config = dict(
    hidden_size=384,
    n_experts=32,
    experts_per_token=3,
    moe_layers=[2, 4, 6, 8, 10, 12, 14],
    routed_scale=1.5,
    router_bias=True,
    norm='layernorm',
    optimizer='muon_variant',
    max_seq_len=1024,
)
Below are experts of layer 6 (counted from 0) of a mixture-of-experts language model. Rows are named router (the router's row for the expert), down (a neuron's output weights, with its number) and show model dimensions 336-383. Each number is 128 + 24 x the weight over its row's rms, rounded and kept within 0 to 255. Numbers have three digits each.
After each expert's rows: a language model's description of what the expert responds to; "comes before" lists some tokens at least twice as common just after its tokens as in all text. This comes from a sample of Wikipedia text that the model never trained on. Tokens count by the router's weight.

# expert 19
router:102107170126122063119105114098108128141105088150150159060100102128120153105139164095121138124123098115125136148114131148156169144116126144123123
down0:139123166131134143120124131141132087117151126115126095128147131112104105141124091196119149154153165142137122106185079138117142119137154129143180
down1:170163141108117152088126114095089112161108160111180106155105119086109168163122117111094146122117119156121129109105183094123134080137095134130159
down2:135118111150117113098142134144096092146125134147105133151137117135105134091163156152115100133126141115128116077095122103133130102173128123140156
down3:152154090124129117115131055110094123112169124164116128094182135119151123120154136132154138124146144120108150101118139114135113141182100120125132
down4:098152144111137115112162149146166104114101117154106128133134108126107128130179120113149098103121157103112146159108137123104153154129095117121145
down5:088136117134112124147154127122126116104155124122109098079108115107119105166132081139116133144129155090109136113174154108126154125123141133085097
down6:141128192118074089141115119080174149152105129120175154098154085129105169122174136109171145135127083112105177114109125179108155078096131161147116
down7:122128151084177155150137131112116144147115083165184129169154132157130144174078160112131148158087111113075145153135141111093145147114134166167158
down8:164188119135101117131111109114115119099144110094139072135136153141106171097163148143127092131153097120090120169125135139079161138115135091146165
down9:099095124110136144165110106124141098087110096168134210159112154145137114118143118151131088131123114110113150160144164132146104092135136163116070
down10:120112097185116100096099128095098092116100132109113131097126145121140126123147120127104145128151128111143117098108165162139144147187137102147084
down11:127122155135158106166150137139182125129140131093126138164158118107094125103174136123095115095111125088120141122088151091115145098098124158141124
down12:143099129179078176141147121118135155084161169148104127113093162124094096120120113125131104088122156134123114122090140161114146118116146130126108
down13:145186100108134112144131114156108178131138098108134163136144129116142141124130067115153131138109114150076147098083103088120166111150134152103152
What it handles: Prepositions and auxiliary or main verbs following a subject or verb in narrative prose, such as in, of, as, for, with, was, has.
comes before: "the ", "a ", "his ", "an ", "their ", "her "

# expert 28
router:134102118155111130130120160135131072165110110128083127108140112097112137143096178107135110134129125141147116154118103088112088111116148125128145
down0:103107144082109159097118113133175174117102099149133130187165140167116133115114116155125165118119100142122138128140145126104160144133150144153094
down1:175139109150128129141092169178105120103137130120114131121134150133111090129144103115068137128152115166121117165156124105139145130155160126165086
down2:133129166152169152152072151137125128150115144131158115108133111133167141138175102161133112108093122092145145123139116121138119140109169134115179
down3:115082108154125120149126091155139155134108099117185112108043176090108087136148145159116126153116136117111097118141080148189167141134138139105123
down4:115120122151095094114139128094132131101128118127096106136134105163124130137100140137113119151137112112161139161114123151132180161133079146110137
down5:182175122151104123133089125121119119136138162111114134105113118114121151116147128130107159133144154148182157136154098114123134118128115142089143
down6:102169123151114152104152140097111093176185146095113110132080095145162131089138194163100128133121112149097127088098107120120127158133104156128138
down7:123108124133163131111115148116106127094171124147154121122155105108145183123120169152133114100101129126143131127173105089133151122135126093117137
down8:131142150173094140113148150179142116080087132139146124143130164155121112107098144148177113098153122131127125163155112097171123114135155102156143
down9:104106121147126093103181111106116056141075076146120143131143111113153148146161137093160114166114112110158142113080129132133131163123146154124135
down10:133128061125162118147108137134124161141146183121063123100145088099149150154129153112058153062107128108099165136148147155070177155130110144113139
down11:137144158166069143116107143122158129106170107091126149139135148132154113123104175149094123114149108131122122136118118131140173082098109098131133
down12:110087077132168116125130133094131116096138117133069128134122119117109123107119155127156143137143110138137155123141134180170130169096082170140109
down13:128097185113164155126163127121102142070118165139136156130132155112116139137102096077172165152089135136131179138128133117142126140141105154113119
What it handles: Final words of place and institution names, such as University, School, City, Township, Assembly, York after New, and endings of foreign names.
comes before: "(", "| ", "and ", "of ", "in ", "was "

# expert 29
router:135107129149134125120097141162134105187141120128143135116095130158164157130124168136115134103146115117143137132130105157143089126094146146149140
down0:153153155124088155122125135108129155106165148094124113140111123104158138102166137103093107143143131107109140115136138186137142159115148136136131
down1:171140146065121181108061110083112109096120118150087140111139104108145112127133138129073140164163090135135113132087168123142095157119115089147118
down2:158128136069112138147108141127104139156162066090106131137061102139126116148163117165148157120147097111135118147082170123094107109124136156136106
down3:135184167102155114152133122160183153132124145094093102109162103151141162133116129144118123105145151162112107148118139103112148121139095140134154
down4:150162142143181136108156148134164072158138107133081058117128150139129151147089169158150152132110137087132134137157153142134108115116128165142143
down5:117151110126134148095108141134101111180180054123139101095136124084134115169106149137115113105122123115143170116127140124120135140080117141063138
down6:108121121114133138152145122162134099167169100145137129131126106139100117100115151175139135152185117148098130121143106187094132180122141130143141
down7:210136122136128133123116182074124133128185149127113161130166160126095164129155117144131122095091178092126134156150133124130127166143137101141132
down8:096090112101109115085162118159119135157168150117112128101115108124121132110164086156117122135157154135141089157129170115103127154137091147142117
down9:118155155138114168111155143132126117127160135179159150141124149149156113096171116126086113112154132148104104142114156158138170124127105133094123
down10:089113099099098131101138082108180162128105119167110109093141153119158133092124161136122144123122127096119159116116125119145083141124119137131135
down11:159107121117133125139107120129142080162094082117100177125164129123155153119142180124131199114111153163145149155155122112138112127139150105147103
down12:123123127134141120107137157168096159136117139118125132135094084127131122115140143103116137159109107133147136136083173151137158130117108142144140
down13:152165141123149103139069117137130139087135187089104125099088111166098117107118097153092125151141163157157110162113134131117158102136123109105131
What it handles: Final pieces ending a word before punctuation, such as es, ers, ia, ts, ation, in names, species and nouns like career.
comes before: ", ", ". ", "\n", ".", "'", ": "

# expert 21
router:144082141080108123117099151138154111145123108123126143113113153167125176151089147143118147154110101128112122144146132151139125119143139166137150
down0:096137090121125106111098154166146152146103111123118100103132146175094154156121087140115116164123186127085114132109121146146106119133177147125149
down1:130149134141145140144150143119131153094165146090100116131154109117150128134128125097154147104115109159094114149081117116177148114122132135164136
down2:121131110135165148120131127154135124130096173121123121095117145115127159132159136130132145132104084129133108106148120139130159130178076140118087
down3:125136112129144110095155120114165128135187117146146127169136110091113098119140119124089126125147136160160117117120127139132106129105115149127122
down4:152137132131125125110076122132138141095078115111135094109098130159120137148116118107163121126133165081116133140101117118104168095131106130140144
down5:158164094124082084126142106090117153122127113129141101161100095137093165108090103124121130147147138108087163126116113171149182122145133110127155
down6:107119183116153147131110160100173133097101143121133136097148137126143132139132150103144127122102121112088131104112111111138111113154098080126125
down7:189151155132120177130157102117103150095130133127152128117146134108147092089133108082161089127137171135152089122135150089110140184139136148164075
down8:125082107116135111085155117134135109180102117149091113119125108108108064175147123133134126142096138152097170164097143088131102101132129156128155
down9:153127107089124149104130145098083086119144124173124124125149104128146166127120104135148134118132115138083121152161149077134137136128137075106127
down10:117136102152131091150144143154136128081136144154117148117098130137139183111131121132127091169128106149111120138101139134119137168120143090121118
down11:116138128096123142140122109180135104109126112145128163116164086127171070111152137112150120167140128133135151117118121125112109104098112136134128
down12:133096120139139153077119152114072150120136117166133117084143142132151069136143137132090129151181109089088119137140129103111096136111130160149119
down13:103109103115106142085156101118144123106124150080127141118144157144130135119146095136120098141095158121122144104146154100141142109113131160116117
What it handles: Pipe separators between cells in Wikipedia tables of results, scores, discographies and rankings, plus semicolons, slashes and bullets.
comes before: "\n", " ", "0 ", "1", "1 ", "— "

# expert 30
router:117108106126140080117154109149123128160128101135134155113129118143143147139122132140142132067111123077161115095150162107141156166117175150130099
down0:095142115125080171104096104114135142169135124145123101128140102158120132129152089105123157172157138106106125175115130128097080133120134137099145
down1:125147134128122151106147116131109099144089132160135114129123140132156142184108118129150117122157153171147100113156140129130127138140108083125156
down2:081112147127110144091157119115107104136108114097128135159135115104096110129131074092106086071082151087145156125150091114113126081118083163143148
down3:118126097131142141124128149171107152177056138101122117154080088149130146121122130178139146109119124119178118128098123149152130123149104141120166
down4:118161084144129157133134131128125099129117102157137100109154093119131127142129149143104155155173125106133113144088104121114097073135164154097095
down5:100108110093120116138137183141127118128150148117134173125142141112097122114142132113126100118102088161128127119129137127119117118145152125161114
down6:077115109140120127113112120141141134131099092154118159155115117115116172112152156139099138089141115111115149121121130098156164107113100124126136
down7:127146123109119117125131163125147165083172142127163158119136092141067175135115120165168078104120103142119153150102083110163148120069128143101111
down8:175133130130129129132103090110159144069119140097124141161092122136149126103128150136117139126140119139116121119152115161140135121166074110185129
down9:148089097117147131177123109122106105152094102152109128126068165140109163107109138157123127134149124143124166123123156143152153123176175167093097
down10:128133164170097158114115125113140097169081159134138110144154162146105163105146138154140066144110137108141089131118126085137129139097157134126130
down11:157154101075151123121120148073104115137124156169139137184099133143146109099117152111086098082115134164099134162106124116127095169092142163127082
down12:131106137157128109139120153113170113085159123143154080167109165138115144123134129129112097145096165130082148121161147107117083143113140126102086
down13:133110125113167117103123102099124099152133157155090082103111145128128098119119131129101150158106153148121115125162142176172124111162154114094132
What it handles: Prepositions like of, by, for after nouns, as in population of, plus infobox field labels such as Born, Died, Coordinates, Website.
comes before: ": ", "the ", "= ", "• ", "N ", "Country"

# expert 7
router:116101127127175111126109193128149118143146184123148110124094115124159124149119162136152133094100117165144107142135145125147117091080144194149129
down0:138151100111108109120133135180136126092084105135099126190124104135150129148141133151110152093087135154149111149110086126167089173126122156149107
down1:143108127150107102113128145134112165077141132123149124112117116187124159111119142133118179092139154151142133117131121107119120139109127127147116
down2:095129114108155127150121162116174126155103109193122165138165100130157106117160126135127139110147090133142122121085151175141099143152127135146115
down3:147114140120153113143141088133140112159122134145136143107121155153089075110144111114138114098101138174127175148133103121138076135154084122142105
down4:129134114147096110102112087120106116126149140096151090111153100097124140125155136160102155110128169098101136112124093094102112123090108121089130
down5:125110119086089200084157107103096126140128150105160120093160160155088120117110150119120132152095131169122144178130086092121140137114170095166155
down6:118127123129072163143097137130157084101131089090074103168109109118135132208159141157138122135137118119145151113105158121112147150159146153098138
down7:124128157118149141090096149132134125115114163135143122114120161115099119152106132138152165095147083091123142136077136118129115141152121139115122
down8:154175138134125119107066140162159155149126149141088141146112141129133134150108127162176117139105146172106091128154135148100169104133150132109107
down9:087087134173128116133149135143132115100154136128161145164169111146127139140090116121160123131113109148154111143152133130150115135118167138137087
down10:141103153124151104180152097126154134161150117109127099105114160135155136110117122134144101093126158150104089105100145099095122126138121136125120
down11:142134125118135102093145148126127092120115133097145103081150105143119159127115116101171133126100103153133134117120128106102131122117164116145131
down12:126140140139107105134118112137124136115155131088162112134140154152105131119121157119163081176118104154104103148152122091119097086176122160095146
down13:069092144118165101137092099156128129106119149142188155154138109106142078117133119142097110101127127149095116110107158151147123076183131133132149
What it handles: Word-internal fragments and suffixes inside longer words, such as hes-it-ant, synthes-iz-er, -ation, -tion, and taxon names in Genus/Family lists.
comes before: ", ", ". ", "ation ", "ing ", "ed", "ed "

# expert 12
router:113133109080142078116111099127185129128145117147137112137167089126160125107114178119106131131105134119159122098166127096166126111105133158096126
down0:137120107097142120124155151183141108097107120145176134159113082110153124121109082158168119145102130139163156153142137162135111124152099152145131
down1:129112131120115095142104120124118146120151163106097166088141109142192117115138120131115152105151122106150106110098145127133107103166128074093165
down2:153137135104153070148134143097090150091157143175125098131124154169140161164099128144102134139152134117138126115141138124086097166136165114115118
down3:119120103117066176136127128109099130111151090139134101115141120133093151117099125108165125141093109111146157129110135105093137136106155150155132
down4:088156115128098150110088126149132088143164142121115138124141106109155144116150136092106062080156109094161107077162117112139088129118114150150139
down5:143128123094110120105157157113106154128104155134109067135144155102112151111116136155085100135124114083127106114132091129139153099132177116120129
down6:132114093137146133133119082131153185089122141090155128077126125143160100135123149131159108135117119110097134108140110150092147130145111148132148
down7:132171140150112099131131157115140152148133151157172138165088133148152110122110140142131119104109122124090143124103151137114127145125091107144125
down8:104161148102138153159144121126099118086139137141175126164157130152123147103106102156114079124117138109143117107113122092144094146163135128127161
down9:096136160139101110163155154117159103130086136156180136143120153126126115107171117074149101120129124129117105151108068120122122123114132108136096
down10:176146110127138140066121125147122111130086108141142097158125087094125127159121082104148121107139125073135133142132163147115134153091149138150149
down11:153105122131141173094144099139093160102119109168102131163146130121098091120135099128119172111125116105113163129147140134083140099154131132130144
down12:135123133126138115152113087111151103109130132144115128147192114146130114128144176107126168140139128133138110148124142133143131158190131135142129
down13:145103120136110129124116149140135143124138099125112155179120132137102134181128102118123104128119067135128123112095095140149106139154130132118128
What it handles: Line breaks ending table rows, list items and headings, plus == heading marks and modal or infinitive words like would, could, to.
comes before: "- ", "| ", "\n", "\n\n", "be ", "=="

# expert 16
router:115128111120137106145094167116110096104126146115117157126112150114119114145106180144108155117123093135148107077131097128115144146111152143139142
down0:133111168110126102132136132152118147145147119117145103132121130152126126123111125126124135170124182119124148096131113082112136122130130119119137
down1:097145146101152159146165119157109122164138132134096133140178131166100129104120104095159127144141083094135179146115128091099119099152137132091109
down2:180126115140139115155153105141133097109100162086087102115135093133114166149146129128112073111201098108144130107185106142150101153146166140116120
down3:107070138143146149104135133144124147104182116136140132138114121106109159165147112090103157168123138131109164086120122140086112122139120149103101
down4:090123123126154160138120166139119170129070101106127172107126118129074155085103132144143143158136125154123098112143108129151144119071148150122124
down5:089132119138156102149085170120128145104157147108115080131125142090142075135105135115136159101144102118102109128133153145132156135133162142127116
down6:107134118163133122113099121138117163158114182121051148108126130095117148100099142149143130146089137118108125136084101117138099135137119192096135
down7:130128098140100097137159121102119120118127156118151166148112097148098137143132144163145109145141128132139141119149155079189089148154167079148098
down8:135176123149188105113084131153108115112100128126146128127130138152141142158101110096167085194107103158116141100147080155101167145156121132141144
down9:162160200120103148134101136152121172169119159124099094138114175148137136093128111135121105112134098121110137136141094134113150159101115145145103
down10:128082164128130130140115159098139154101152125124152099125139136136133134121101140137118081115128138177156138208138108104167102123155104111134119
down11:094182094147128133106162122109098098128160153139140108129133120154123122127153104130139107099141138110133109158108112174141132106111142120120114
down12:157119115103131150130142129136117137109102166138139167135103127129118126116124103110135116139121178181150163172114110176081152163123114100105123
down13:121164138130158159108123129097132125123109119146140136133142122140115140177118106138117110115121133159134127148109093123147085122128183138105153
What it handles: Empty or short table cells, section heading equals signs, scores and result codes like L, position codes like MF and FW, and born in parentheses.
comes before: "| ", "|", "of ", "; ", "–", "medal "

# expert 9
router:123106116169121075155130120162132125161115120155096127097130124109177171134116149118126135126100109105098105117137136095098140132112144139141119
down0:138115161136115122084100132118118142094057106123156088140104107154137094097111129099137141128132135134146106121135086079136110095171108150126100
down1:116142125093120114154178109100145125097200083191095092086094126075190114115143146103111136108148126135143143151159099152132122114186110130115133
down2:174110163130167123177103109134142158159142119139110099168156147128184143123055121104122128126137128175130123120153093083124119112113142127115126
down3:100155125152098145128116111137155099104132144114127095118136067131162103179101099079091147142147154083146143109085094132142155107117132177111102
down4:117136110097135158108122137156101136144136105117151188150092096142136131156158127102173115151157144097149146129110074111141147149129157126117153
down5:136121120180127138118119139098091157115121130160084134086087123163133114130112169136113116123150145129146152137159111106111104140127137081126113
down6:106124114153109097084095114139113142131124109158132114110096085115155097113152125122156180101081143202106119141140176149099120143118146068103116
down7:147147141133128091102140101145133129096099095116097098146123079163119126136142103092150126107140120125100099133138121132135173129150128123106125
down8:127100144153104110116086124124116097115125148146098131129147121124154091155155121114132127117081141163105106108131106140128147125136135181133156
down9:119109107095163140146148103159159120116175147153135122147118114133156176113120146151119163114122078177127101139143114138126126108136125118121112
down10:152093158108127132138117127121115131122106140091151159167140133134158126088140166109169141136120087142109147098154168118114104114125122141133190
down11:091152148119112107188146113120117173116121116130138127130133128135116121152143101144132143095156111128136141123120103113125144108095123082186142
down12:092136144139155133106155169164148154106161052151097151093142121156148145166129112161103126105115147151148123134106123134095151104131112105122158
down13:124129084110137111132119124156167143119162099133092110097139175130140132109118097120132170142136138164150124136082163128120125118137152111133101
What it handles: Digits and number chunks in counts, scores, populations and table cells, such as 49,806, 343 and ISBN 978.
comes before: ".", "–", ",", "; ", ") ", ", "

# expert 24
router:140114131092144124128136136123139145153171150112149127106153128124143133070156126113113137121142110114123103150146138151174110149137133149152115
down0:153108162073081159107136114136116130127129117137161110124107125167132147076144101126111123113130128095146156105118098084108143115166120115094131
down1:165168097075139057134168111171123100116178130134125143139128168100143112160137128165147135106149189069161123150133138104126143110119120139080107
down2:151114166119128117132125119165143137153108111123098097128115140104145117096133141086096154133180070085148111160086122109170167131142112155163185
down3:126126145139154158134089143164176081122077106104091160092120136120122121162128144099083115110115100157118162138171166145119114101129123154116136
down4:136101097086130097123154151167107100126130106167172096114086085101127117127174087118084092147141090078120089103124157100149137168125118115116112
down5:132136150112129140133096167102146104159148140139108113141102094134137154140141092114150122125133134132149117140168121143148128138133106121101174
down6:097120117135088171124155134111106137161153150116123085154124106107129127132156114144127122122143169133128117115127148114114112105056105164125081
down7:088170092104126119155122115117097151122125111124143149120133112109093158096129118109141191112134157146122138181075080108122167131141136142104131
down8:125134135177171101137158106119102143128156160145137116119098103127152131129126074102143075142116149128101144130106143132122172086102122145105128
down9:095128120155131122130110106157111129130100191165153125120127102146147075169095142097142073124116125105124113105135136142100145130144102092129081
down10:125099132112143141093106149174134132149150104081137169091117152140127152089106113109104168151111137146110135090111126118102127125096162096103100
down11:118136121118164072124110158103115166127093131103126118175138128113134150109134144136123131101135124144129063117143168162168177098106165136132126
down12:116097119101099170146117171113111141134118134129099129138133153166136088148113144094152130136117146124104150153080123128126138114132090158187145
down13:164167149163102147110116099092193143136127158134132097087144106151067097129078135117093112130141106120140090077140134158176140133098131104145145
What it handles: Word pieces inside foreign surnames and place names, such as Sweeney, Stuttgart, Schwamb, plus non-Latin script bytes and the colon after Born.
comes before: "s ", ", ", "'", "-", "t ", "i "

# expert 20
router:103147090133113095145066114142145119145082120107129107111127092126161184151150122104140170137116100122096074101141154132147148101121129173194159
down0:158092109119100126136110172092136153132168158130101136086088106112113179133138095147152113180136065138140132092126143105161090159160146099107122
down1:102089103075163146178119105128119106105154139132134115151117148151126123109144142070104128128095172074144191128101083132086131105141077100150143
down2:181142146128142102083123071152124153134089123080120128163167139159103126142089142115085142116155139108110142114116131145161145118096119130145155
down3:134100141120161167140130161119093109181156167136153145111141094142153108149132141096105121113074125113150122157098170133122111125117139111111126
down4:140131169130089125098121129130147140099099098106146179142144109124148095101109100123116077121134132100119119130131147126098127151122132149141159
down5:097142104135134131155132125130131129100089132128148084112082140114108152153113084130129134154144094096163125121135166118124118124137130096152123
down6:166111134117153152090181167098090131110147123146103127145162100126147162171121146120119128138152096129118138090145118123112142171163111119113153
down7:121153110129157121126142165116127142116152134114066133120114120116151179098103140113137109121129107127148127152115128121109108133164160143112119
down8:125102165077108115126125154104111113156130148124152116122126120132144124146174109097131134122084143111112117156125149133148158164135154104130137
down9:120137149117118118159129138083133124134165168163120115146140162164101107145133118120143099119078113127157138122113129123112111166106113106106115
down10:108149113086090122122096095121107084100142099070134182148089103098117145173148134118092110147129124118104130125134090139120136142137140147112107
down11:127097096129100111129171110119078088172115140138156197135154157143150163142105121118116090121142180092088131140098134142102148138140127139109148
down12:168111113134149127115186140107133132159187098107156103098148162119118152141162122158139161144126108111147137165158105165155121115111114118119129
down13:111167088137145155095141148135147102130145144138145139120108105122086126167090153143089178165088113135130134092115117130114136115121106093175071
What it handles: Unspaced mid-word pieces inside names (ur, or, in), decimal points in table numbers, apostrophes, and colons.
comes before: "\n\n", "s ", "\n", "00 ", "000 ", "S"

# expert 27
router:132108140131124088101124152144167140166112100147117116114150171109150171197094112114151142093125101125111104175169134095155131108078138143164110
down0:120147106136131143147158081103116133145124123140122155103140157118107094137148141132125090130113121065195151110105119123164140137124084145138144
down1:101139162163114097102107106154123148063141097120170114137125109110116126126104138125139136133088127124145138120131126096095115091127133149134121
down2:127106148138106123147167117143102103167142124151144123110115116090152109097175107105136117126106159133133151117123116170131133156091137108090164
down3:078096134149120115098112135119127116129116111131134117127122123137091117124114153138105126153136121130130111128095091127160127144133121185103178
down4:139116115149148113167112132132128169109122144157123110134084182150102150103107121129128170166071125119118091124155103110098159132104144123081094
down5:153128119091092153104167116170097148109113127186110140121155147101137135116119129120149153124118111168079177140138139120133150145160118144154110
down6:116113154163133143106145150118125133145115130134135117163129128115140134122130079110135100151081116130140121055088145099176096159134111113148099
down7:090151119119129132120159102140137133146130152121118111187143139139138130103135147103142103110106142112141099104123138108152130099104100155127074
down8:114167110110144135162172130143154133132135136088125158147120144114099171137120144143140126131186111075181167102164126161098135141131110174152131
down9:158130146140123128137103150121116196150182126108115163133114164121097123148118097170110125129127124139089138106109099104151120114123110179189087
down10:115155113133154113113110167148144170123109127154114124152151068100109093142180181156105166133131130111150111123140159153141150127150120135129098
down11:116115158107199104090082135146112151134141132131070135132122127140139139101148152161103176128151130110111149136101107122127106119148119173120126
down12:105150111166143100083128126113099162130115120119102110095176130144116132136127140164124122100185134125122073117142127126097120128172145145144126
down13:125110082153154111140082107125142153092162142104121122132151137138082138124094169134110101111132123088131109116147121138172091142116117143163122
What it handles: Year prefixes like 201, 199, 197 and their last digit or decade s, in dates, lifespans and year headings like 1990s.
comes before: ", ", "\n", "–", "\n\n", ")", ") "

# expert 15
router:073113083156162154159096126151150133166130137161132128121164122119158090128108156100116153091092103162137113105099084122110111138111173128171178
down0:148138125140145161158140125134132138138090096150134107126132115120148127151125105116144126149147135117125123140179069103103093136141113134094134
down1:142076128107108120128123126111140154132131136130112103104106143166119136137167137091074076162158169135149110168107131160125131088115133097127154
down2:136142089143163112108127109133143096145125135135176156117093152144124151119131144131121099148095140182130119155103133103169169151155141095120113
down3:129113134130166047100166158094163113141110119129128146129123106158124151068110101139131138150151081123154105140128067124144123115122112111094131
down4:161163143120126141174140122151139117178145144141163113118125101106153077124118112125158105140101115148129143153118074129120147138118140118108120
down5:124119093126146103155129137163102103110134145126083170134105147117173128144159153183143152113099138120105134115099136143124116100108099089169149
down6:140145165109113139123131088110118129177146134175179116154073131119126122136089134117141152136135112164147110111109081093162100089168125159157132
down7:192171139148101120124157087121138113118131128116183179113076110158122117178115110108118122140172167110152140138115123135139144149138105108098125
down8:111169167141145100105129118172116140151135124119140080167122158126177165106130110143097173117076119096120109110138054102122139105126144114171149
down9:148111151146137161107152120112084146136105131142149094117164155137098124114158120121099156082111142138088131120152098151112186136144157103103150
down10:110139094120119128134104194122133127110120117131162108104173120153155070086116184125104086076175142107143107143123170130137179114185156115116122
down11:139135114184153161096132155103133147083096096145100095141153116146074103174137096149112135146134094097106178139149134129126100084075133144087122
down12:084152124097139089159138088111163160142122116164163129167148131135129111149130137159099186144100171129093153170104113129077138123122157117138104
down13:121167140132127148092129121160167099143095081155141180140116089109109094125099118130149136090119118120121115126136109124089125127176159148166117
What it handles: Closing nouns of noun phrases, such as series, album, discretion, requirement, plus sentence-ending periods, commas and paragraph breaks before headings.
comes before: "of ", "and ", "The ", "==", "in ", "In "

# expert 11
router:080097121181166151123090106127147127160100149124145099079176132086112162172084118148144150103072111142123130139127141147118115102162179127116136
down0:140122115170102176175167125147114113140086098110153161134106137124130156123093135113138086115072107132100114136144128157156155175107118110105146
down1:106128141120168119080131080131107111143136101150107085151097104122087122144112146154082140122167099104166131119127144138124101127100133144135145
down2:101090136128153127068118095109109160168106112136118131106102169147147127133083164126107138093149125165087168082133108156121115159116123122119157
down3:105073146129180142126155159159103139109142122168132125098131132120147097123124140134078109166143147094137142090117116108135147112095075145116121
down4:153116120130137134089154148099090104107140104143146155074155115091137128138132144123157128136117144144126155091122154126154111180201107134134167
down5:111149111129098154097131134120144134094081166143086077177135151099132092089120095144171157118089120156145126120134132087129092088104136117128137
down6:124126120133156099144144122113122147140115150094177120130158081109135119149148180078152110128110139128111074166123128188101106089178161134154110
down7:123138117104096136186138121119138112128157098146173140132120144121135138135126148092129116137128134144119103119146116162122154160153159132076103
down8:116132142131200069102114110153108135132159163133140190154117126114140138139108138156112154103104115133092120131080140122152143140114085166120135
down9:147132084160184090104145139122128143131125146142167119095134176120080103089132100129146109140150124130097161115123134154119130119086130135130129
down10:136142104123146136086128173161119091163160126107119151137063097144134155117122074131126143101152144119155143118122101134141148125152165124081128
down11:134120122145103144108145152102130136073097133106142142124083082118141145131081119124142102150119083137151152155110117165085119128146106110136181
down12:138120136149142168132114130118115107071153109147172137129128114144067130119128132127124102118104078111116139079138110111097115125161128115095109
down13:132125112101126135130149168121117138122126132159139163115135152141165139122149148170107088132122132126124156117107130140106128132110126139132136
What it handles: Commas, and word-final plural or suffix pieces, closing a noun or name before and, which or a parenthesis, e.g. Beaverbrook, buildings.
comes before: "and ", "(", "in ", "of ", "which ", "who "

# expert 31
router:145156181119114140100121128134107120140086075142132158134105101158094152147154130092134133124124101124104110101135136125150157094147150114138071
down0:161150139129101087229103111132109078157167101121118166138135101108125140123130132074141117115156092111131123118136130133117154122116082114156140
down1:112133124138106149161135098119110126120135113153103120108120120128112141148140107145116096090098110120120164109183120178143140138098116154142123
down2:143141116124119135098139108106120128113081137115139100135150119137128120104106117131110135146104159146167131137129111115117142130118137135107116
down3:134122111118141155151074155127106108114158115117127129124141135160154112133172137149118119129190140143135107131163095118150097087113123147143067
down4:089180116160108133099157150103114127139119177104121133139134136128126131161146144133109101109111165175102151085108089132149131143091175153128077
down5:117170131086119095157169141126122154133090116107154116170132085149116145109132087107155148104144142133163120099103121160146097104112104156101128
down6:133110128122124137156120123099162161195149135125162175119131163087123149116124088103133132127073118136142127126092100156124093146118115123139143
down7:133140112120090138163121152153133113112148130139115158111096113125092122107123134138075144104110135104106103145144114137090107152123132157086106
down8:152109107142175130087207150169100132150136106164141156102102171099144115139147130114139146122148161152134090095143129099113129101121129125126127
down9:168109144143141110171172129125116136141118136112091105111137110124129118095144156123165146144123126089146143114092133124110096075142132118152125
down10:110173084114111067104129145112142068130083157145152143137096139175100109140111148126141128124150133131085118166086090155115136138129163141124100
down11:118168122178130133129141142155119149116140165136091075081189090113095107114079080110136187173108096147126130150128098115091126100104137135160140
down12:134149122160144147123144099137089134151111148105122128137159082136101094108154123124074148148140119140142118129105094137157121126115135085092097
down13:063098116150125096114093105124111131119093122090159092139110118107154148118155090161149108140134105074127108106140125140152120131143139136144124
What it handles: Numerals in tables and year ranges, like 0, 15, 500, plus past-tense verbs after a subject, such as returned, promoted, arrived, led.
comes before: "| ", "to ", "|", "by ", "in ", "on "